config.yaml
n_layer: 11
d_model: 128
n_experts: 24
experts_per_token: 4
d_expert: 32
d_shared_expert: 64
activation: "geglu"
moe_layers: [0, 1, 2, 3, 4, 5, 6, 7, 8, 9, 10]
router_score: "sigmoid"
normalize_top_k: false
routed_scale: 1.0
balance_loss: 0.000558
balance_bias: true
init_std_router: 0.0102
lr_router: 0.00224
vocab_size: 7047
norm: "rmsnorm"
norm_eps: 1e-05
tie_embeddings: true
optimizer: "soap_variant"
lr: 0.00866
beta1: 0.95
beta2: 0.95
grad_clip: 0.5
batch_tokens: 131072
seq_len: 512
train_tokens: 447600000
steps: 3415
dataset: "wikipedia_en"
Below are experts of layer 2 (counted from 0) of a mixture-of-experts language model. Rows are named router (the router's row for the expert), gate (a neuron's input weights, with its number), up (a neuron's input weights, with its number) and show model dimensions 0-127. Each number is 128 + 24 x the weight over its row's rms, rounded and kept within 0 to 255. Numbers have three digits each.
Before each expert's rows: "comes after" lists some tokens at least twice as common just before its tokens as in all text. This comes from a sample of Wikipedia text that the model never trained on. Tokens count by the router's weight.

# expert 18
comes after: " and", " to", " was", ",", " the", " a"
router:137170114115115174125107178144107112117127122105135126148090165118141139082123095108136149146108101091129132120124144079095150123110140127163100102119126115176130147111121144129116135106138112100126095115176124100128117073106130161093137126131112087123034125112099097095094178080126135123112119133114165116135110134127133099141097112132104077138134135116118116111109119143123103152131
gate0:101139149105161084126137125175119110138140188122117139109099129100134158121122138144112153111110144086109143131140122082122120115134117124110096129156132139105180128073143103144142133144140140132137113133146128062140128078128052122125202129101105101150155171119111125104111153151123139125108125167116098141118135112162122091141127126120091106140151140121161103103123161163112121116150
up0:118127159138073144139121078110103138136105130120144081128160151148139098167151168121092118136114123105158135115129171172126155119160120107127133116124139153129147157116135122130128132163156167155133124148138136140093159124117139127097137099148135146102177132140135097115137115168119162113150138126092099154095177130137118179140089115152154153084124120193101171122095096094125139143140
gate1:143105128113129148136151109179174135106155132152158093129107179105144112112135125105119125106136097114154154072137161145135100130082131124159109159125172096139122126105117163126123179116155121110144143124107129121143159134099123130072160106155108087131108134182068133114162118112137133134139105132115133119105147138116109108128111150107107137132144133107143083199108166141090128112136
up1:101140104123118122098128155142136137183116113175108144082125115129127147123135139126155117140099111126094118158120063134092126154122114099116085131119165158132079120148137130125158121098122077162088165123126081142150104119121054121158131137140147148150112108128139171156129143152140071157110124085145164110083143122088123122130114129127130089143131127113154112099120143124136149102132
gate2:141115104133131121129117168139124085115087167060141135160136150112149129148089106143143120150129167086107104144133121103130155112144137157119145123087118117150081155106085148119170140131117097130112141118157139108115127119080105175134163119109114122177099136141130127081129157154169139153097122128104111119145101169120130115130113128123153102140198111155089108147093135123144135143102
up2:116148112125144114108141083108125081130094153145156126146128155140165100148150099139152108115180123135148160157161123113119175132111120115129130132147150132116127123153143166082111140139105129133169138161075176128140106122129087160091133115082142110121108128148133148108126138129127143121128138097154189145128113164116161191096116143123071121141120105123110089131113163134145115095089
gate3:162131109158184128133121135137150134131154172139152130174124148130132124115137139101108138122089127110105192135131161084119104140177148158142110133111141138099161157142133161136144148074096097143110128078171105143153128100167094150135153105109112096134134138102141139131155135088128164117109105099137172146134124116124135147147135112109082116182142108133108102110109098118135133170161
up3:172134159140138116137101160092083117102107150133106148068163142152091128130125164145100123093139163144161122128113144177124112108116119104166150101130162109135156109131152114106091154111076131101132114142117129139124160118154115096139111116178139157094121111130097153112138165133088114130114165129154097143123175088169137107147112120102126154109150168161142149116141151120137137092120
gate4:122158122108109188130091138116102104113098115133117145137097152126160157095073124126092129166140153150127112133135152148104130114118152105129134141113136113116108158104148116106133134104127154133127093111143131121134085131120116153133116110181163134083037121115087118108119159116129141177086142160159145061138126132089123115133131127162144167120135143134130147103127139162109099157133
up4:135143140097147098166124105153101082147146118118123100162126152128102128125140146137134118117106112104113094147110123110127150152149128099114107080143133127145088137137138110145086175144106181092126132064109077125108101099128129145131175156148124141157107144132112187124115173113127154146145129152159167136143120153152158140091182090121154142126126108152118122149126159132180139130149
gate5:118128096127092169126160147118108099112106122110162082145099136181101101121120160108144116110115160116134160161093152117091129143154169128115148156158090144136155153106116116131138093142085147070118138135152126124122156135132135142141119116151146104167084119125083090107138115095119155120077143112086135113143076113110126158126127152147116090183102145138150136110123111126129152146108
up5:136155094105165161137125153139091184120124149096119135150097153150115108100172096139138137104103120134136140158098160168104147117123085163117167114149126132131173100110106183138124108121150122167116117172098131126158125134114169131127131127119152122171097094129135104116136127120129104095126164148146157145145158125130171173126116148138134093111132153096158129070151095168132122126141
gate6:086160118155153145131127164117097073086146116153107085152123136092136113104118115122136117164116127132135128139157153116122144128122160163129091118084158102122099122176119163155115153083113134082141085117160129149126091121114130114114146185144122150098129147134133101112094159100126102154099114092128167120135147149138095113125107092103101166143126119135109189139107100142127111138109
up6:145107153132127169113099138140150148105104166136120126123148098115082106095137119149147166110097127138155161153116133103132143121165115115141131128121131122137168159069126083129177094102096119107076106145157152134096134117153085106097122121118092138141120145164102168119123119162131089113125116111140071143155166096126094118092133124139105095140099145114171112158089123114113142130128
gate7:097119101110145153144166136123141121155134160096120134081094148103119163106136123147112164151114084144178107118127149121144152142146101115122164172122122101126087144111143153128182109109142148124109157099143109143143098112105100123087134172154096123097104138158112096153126099160099129121093113127134172117131083128135162133090179120153141099122131139155142091098152132150088109134139
up7:120137120110148135152146113119112101132088167100116122114098133164185106156109117183096133155116130160129127131116170067108124132129095103092143109112129096136131186112124155138156147123099109116136144131147117101070136103077137161152104172112129100137084109143085138112130082138135125111127108099144111136102157141105108115114143090135106163164118165120151138125125133144132094106111
gate8:137122135120169139096131136113144122117117123116093071130147139124125148094145136091174110138145137078131149157111109106128123134129112132161086132125143104161124141138116140123131124129111073122129086123183146104103107109111082078116133145166139166106100128138085075104078150074089126087141134129166162113155129139116082138134136132125104118107160105129163126142122152136155127155102
up8:117163132176156115103163148164078118133148100094127145109125099173129136120102098149144133099132140106127077105134128121124091174152098146128146148101184128125108134112116129134145100143116130127124143070126163110149163164129128141132137096109141117133127119110147151104114108091124137119126167160132128162144088129141153179144139140128131143125144151091097055150112146123154079094117
gate9:140119167123153160130120123100121149151127088162125119131127077114140146136146117135129152108125107105153120151101138156080138152076075155137113120115133115112113138117156118146112137136151102129090159071152131132136133102114163128108093115159154108125120127130124125157108121134133148124113101133102143162137111167150130113136113086163124081186140118139094059077114107134127127134199
up9:108120123100143156148143153120152122111139164118091102069104166162134116124123107155088152169119188117148156121126075147107157100138125116100131106137105148142074140126108134127134123147126091130145146157146156171137113119094087106163131119124140144142168159132170118118176120149127158157165090172141127096125160098128142144137133128118149143091137151130135155115143123148123167094100
gate10:145155113103135139067125139127151093170099150125129102114103107155149125149165134107144125159160124170140187138146132100104120147129099140106073144108160119122130167111140131127121136140138122119149108138124115144089100090126145123132163103174089083142118192103149094125083114082076119128139128120150144101156153142117142124134123082128098135119139130109134158120148142136123124071130
up10:170104171162170160129110103145098138102111150112096105182120170125152146142079134147158141140161118112144137118087147134174105129128119172156108164102142117131088122134169141111151133127156121091085104164121124119162142104105147144082109140120127131107095138068142127089104140117123151110107124131120126116122137142145130116140119107154107169088127139095182126127090117102137119114132
gate11:137167121111119142080106138119139103110102108111116144160120106139180145139150100083146138133085143119140081158126157090113149131137144142116106107153125104151088113118103154097169138096169130122130142135174121102160135117142115120122134077082122080155083163111104139084112143093121121120131123157122152143108108139157090153115095121138117131152142123126124159140133130190144156117172
up11:102122110155197136138121127111164131154109153131143119134112125127142144126108157155142125153119127188155152119136122162140138149124125149130158120164105133103146101115108113126153140143127149133093151138096074163126182103139148104136111166122146097119103079172116176176124133119131152096137117147090132101088153111148145191148157132112104138144111093147148097109163110161147128108128
gate12:145154102134126119124137173147068150130169139153130116135158154109120115127182140132122121167110096152132133096143137116063130120126086115166134124105150121138113117097166127089074077086167151121119098128161156115127126148162104103114120123150117084111096156132165115121125110150109154097123139128164101123116091142143137147123106107110120096167177127113112164142123137099105134109140
up12:103144109146097157157149152124145141134150124116058103109133141125154107093116155121118150160080173105166107114153120148121108156112109099175152097104146125133121108148107121132118160133143105092111083103143110121112106145089162111119119162098130147112101154132143110135115126108162135187094146151196113153138142137160118114119124124142130137099121120106057174126129122132145113144130
gate13:130109118141121171128143211117072090115111178122148099118096146134128098094135101127123130091111136145131091161122112104142160131155115140121109141124150114150132171113151144142155140090110134157113110112125125125096134133085146126143181141082120135172151124150089101148100127085133147126141179172136115157118174127133150136135123100110125120148169118133109143143083154147120141149131
up13:134109120134140121144111154115133129076152171144123169173086135130120115121086101115135135129108123135132082137173107163142131119123102102118108140164080104122180178163150150104132154109192126155109136156089120129100142120144177105120140091137179137154120133113166109124138129133133144098115109134125130128182106104132138131157176084120124116135142108159113144156150169119125119130143
gate14:130183128094091158143155122134114112131126138106114144153119097157113142099146116147100132139122174132112117129104140125089088127120098105146123141133129112166131142146113172151127136105151092125143109119158122090164095095135119141087124098107110162093087109108106126049092141092133138089132159097132130128158160153118173114103111149139143098121142116129113085150097090125153160148111
up14:145130106114141126159119107189117140135157142162105113148101104151159102152136161113101160134123138170159112160152115140128137143072094147128115128160151129146152071144140132165150084146092151110186156143077126120137116091105103119113123106159176142145109109171128114135145139133101115100129166147162130120145140110124158116140122166132068106159117135130128123114139118148125112129086
gate15:101117088101099095136128135123123092118132122127135164127075130133151157081143120127144115071149152107151120120095105124094071095116145135121074143115108057163118117120148142142092127082170125109148129120111124162132118120114136115131154141118124091114108159126126142098111133082164146108099120135110153155162140137154091136142093153157103102132131129128109088126147125110166125087153
up15:111120096140129144069088146090158124102110128110105119133136136116138148139094135136088145140151137172131136113123125146126120174086146103103121173146142105084147118109157097130105111129110076176159139156113102106161124119160120135121096133134156128099128130152137095123173123120104146151143170112133113133140172182123152121166137108147132130127172157122122153083101156096146078110118
gate16:108124128138139157085117138126149142150140120113084168161135165119164158112123104102094143133189092122173131131137113120150118153134163119158139130147086118170084159115116125108115125090144146109129130121110168119161107114150153127089119139128107162095134148123152150108138093130154134133090157162116064170118117142101102124135113097149128097143117138125103121118148114199136148111167
up16:135122109128150069056132113119159104144138104129164144153122156084127164095126118126104114157156148160142114143094121091105147126143086158116098124107121151094145103165145099148132100085109131125113108144101110094129149086117138119115125162165123085139127142120106124119140108138142108150165105124072176146128127143168139101108128118119084121127163114136114174128133105102125103120170
gate17:148144131128173108120110156128109113162121114052107129116106086121128107167113148121139181102123156099143154202163131067139121138121123138140091146136155132137131156166136150054136146108159152158121131154160129170139144158134143152177158121140115133131126139124118118114107151157107156158116153108119137139144145120109138121114118096116111172128123101139140136147135116120107113174107
up17:129153131144083134116141132115119132081105130136113155125133150167124122120134175154177128127158158143130120134121137087142134119123089120084080097129119118126145115137129132073136143123132116161156132078105098151121167122120122107164138134154111182101167134142106195138119161163161126119148122057138136113107154116139160170161132107113115155140143142172139142143137115155116128085126
gate18:109102153141133143130118186146121112133129118128149138156134161145126107128129150170085183103143135154154150156143136097105173128134123114134130142164132130146122129126157119180139132155136140142117086133134081114186176129103118127121110111167058148115147089089101137130130134120130119155117113148129146107139163145118113136135108110157144116123158111106173090164126123138115160131052
up18:138104096130135114108136136126142109155140118154129169162152165140147122142117121146184110083119102096138112124148120148141125165155103137117079112178124158111113140107091082149165163143092144123116113094115100146105088122122138086165129107127142140094114135113172146114140149124183160165141114136117196093134108150126147112148109123139145114170141121139164112103097118114131119127087
gate19:127141106133150121094137144160111117104151107106130146108109136101082123123114157100126106096118108117104137067124138121116120082125130188163085087165165153108139137140112114113097170113119142103162105114154098135103146117163141129151165099131086166161104100112140141146157118108108089142133151134130158153153107140090124136149139124098120094162131090150126129115165121157148152172097
up19:147108205098142140132113134106189134167170131099137139136099124094144139135128089128099155106117091094124063103134154108097109123174116121139160156149115154153124150100119167140131128112098117122159123141162137114105128139131133128114135116134108090105112129125131096141160103152126102160137155136138121104100151183167136113134098115154110151179116130079128096111133126109164110122122
gate20:112136148126132136119139163157138112149163122088132113163063140106137132113162141153182145134110144102104118141159105083136127100123160120161143138147143136143158164092114162130092119126142184126129117140115129090140144109101149106109107109111118154121059085100102079094138177112111135140152160137122122119126105100108142114088129110148153094130108161096161108119120114107123114163133
up20:126110169119107132135152123111131127126116139157113136097142115108156104132110146139116154131139140140129118113157118133170137132069130155148149126146105196175111117135149117128110118126153089100097080115141148153152132160143137182109143121111095075123129142170118097121143111114096119133166199116132160132154141132128147159120153138142105115096122087120138131145172076112098144186142
gate21:143115140127124131131155195105145110124128108122129113130103150162158114121128072133129156141116137129145098161105131087158160131176116114119094116171142138139113147131133128065131068095135136099160101115157124073140145080049112157133153120112121148130100147146133117131131149138098114108116109084116135140112146152121104109098143107120116148088114115119121122158085152142109136159107
up21:131091094176115130150161151154108137177119100065112149113083151117105124129132157071149155144127118126073136140128134134104106143139148144118153146128134122085133139121145131139093122103104153115143081143116086142087092141129122140150103146145137124133072121138115156151116155115088149145116107123122098157121087136154122159107114096139138144155089153127138143093162099135103142079141
gate22:142110091055130161166142122138125121101107118127133086103127114121124105103135117126129164165120140109122149106155167142095136094130142119121098129094083125174123149100112162116100160156104113084141155172152153155123105116101144134122138140104143140091118122099115159104099140120126158118154104196127139138119149086083160111134124071098122100125112131105137123124111112165122100140118
up22:133140122145129120116166172129116175134172081134135152132078166138117127152118115124121113105129127133126082154095079146079128112142152131076148114125112142110108143138175099099152088096140126125110162123086119159132127115124141112126140101138139120118134112115138146188101078148140127148112140077132109138147108149118148140134052161133127121155143144131161111116091170142126121144157
gate23:157117128136112153136107136153090140108154130121127181125153131131132103137159150148174190142088118114126119118146136070110136156102141114124144119141095141134106156102143112109100149114160092145124112109134156114110148125092168135136130102156167133114119102178107110077126124139127108117134128154157135110187149151056148103184119146125132098147143143098146141143110078129138123136153
up23:114151116142138151113128092098132157138117167107124194155139145108085167125148139155114093108110178135136152143152151105131084164173119100143129140085148109150110161145160143131131104079083096136156118167112136142108145114122122108137132133143109109141160146171125134167135101103144137098112121104135104082161111117149157098122128139136117108167115125157137116115105144171187118125120
gate24:132144137109139121083136115109154111066149115123148121115126185102124133154132203091126140127113128104152119116137108091097155094106112129147115121141130103130138157063096145110102121087127118126145165081146075121134136145121146156142138122132120115101123155151133125101154148097158129140103120131090112082121078086136113122165116109128127093087144136174133142108140119089123103130116
up24:162125130117116127111131179115146124126145099104134106122133124122119127104154145139108122100138148111123165139128164135199172132108119145135148127113112145131171125137144135087150174130130106142112161144139145113132143179111167144147141105196145074128136135158121096089090129081120081089092095128088132128118139122123126133136114081116117130151102089148115113118117179116128123154179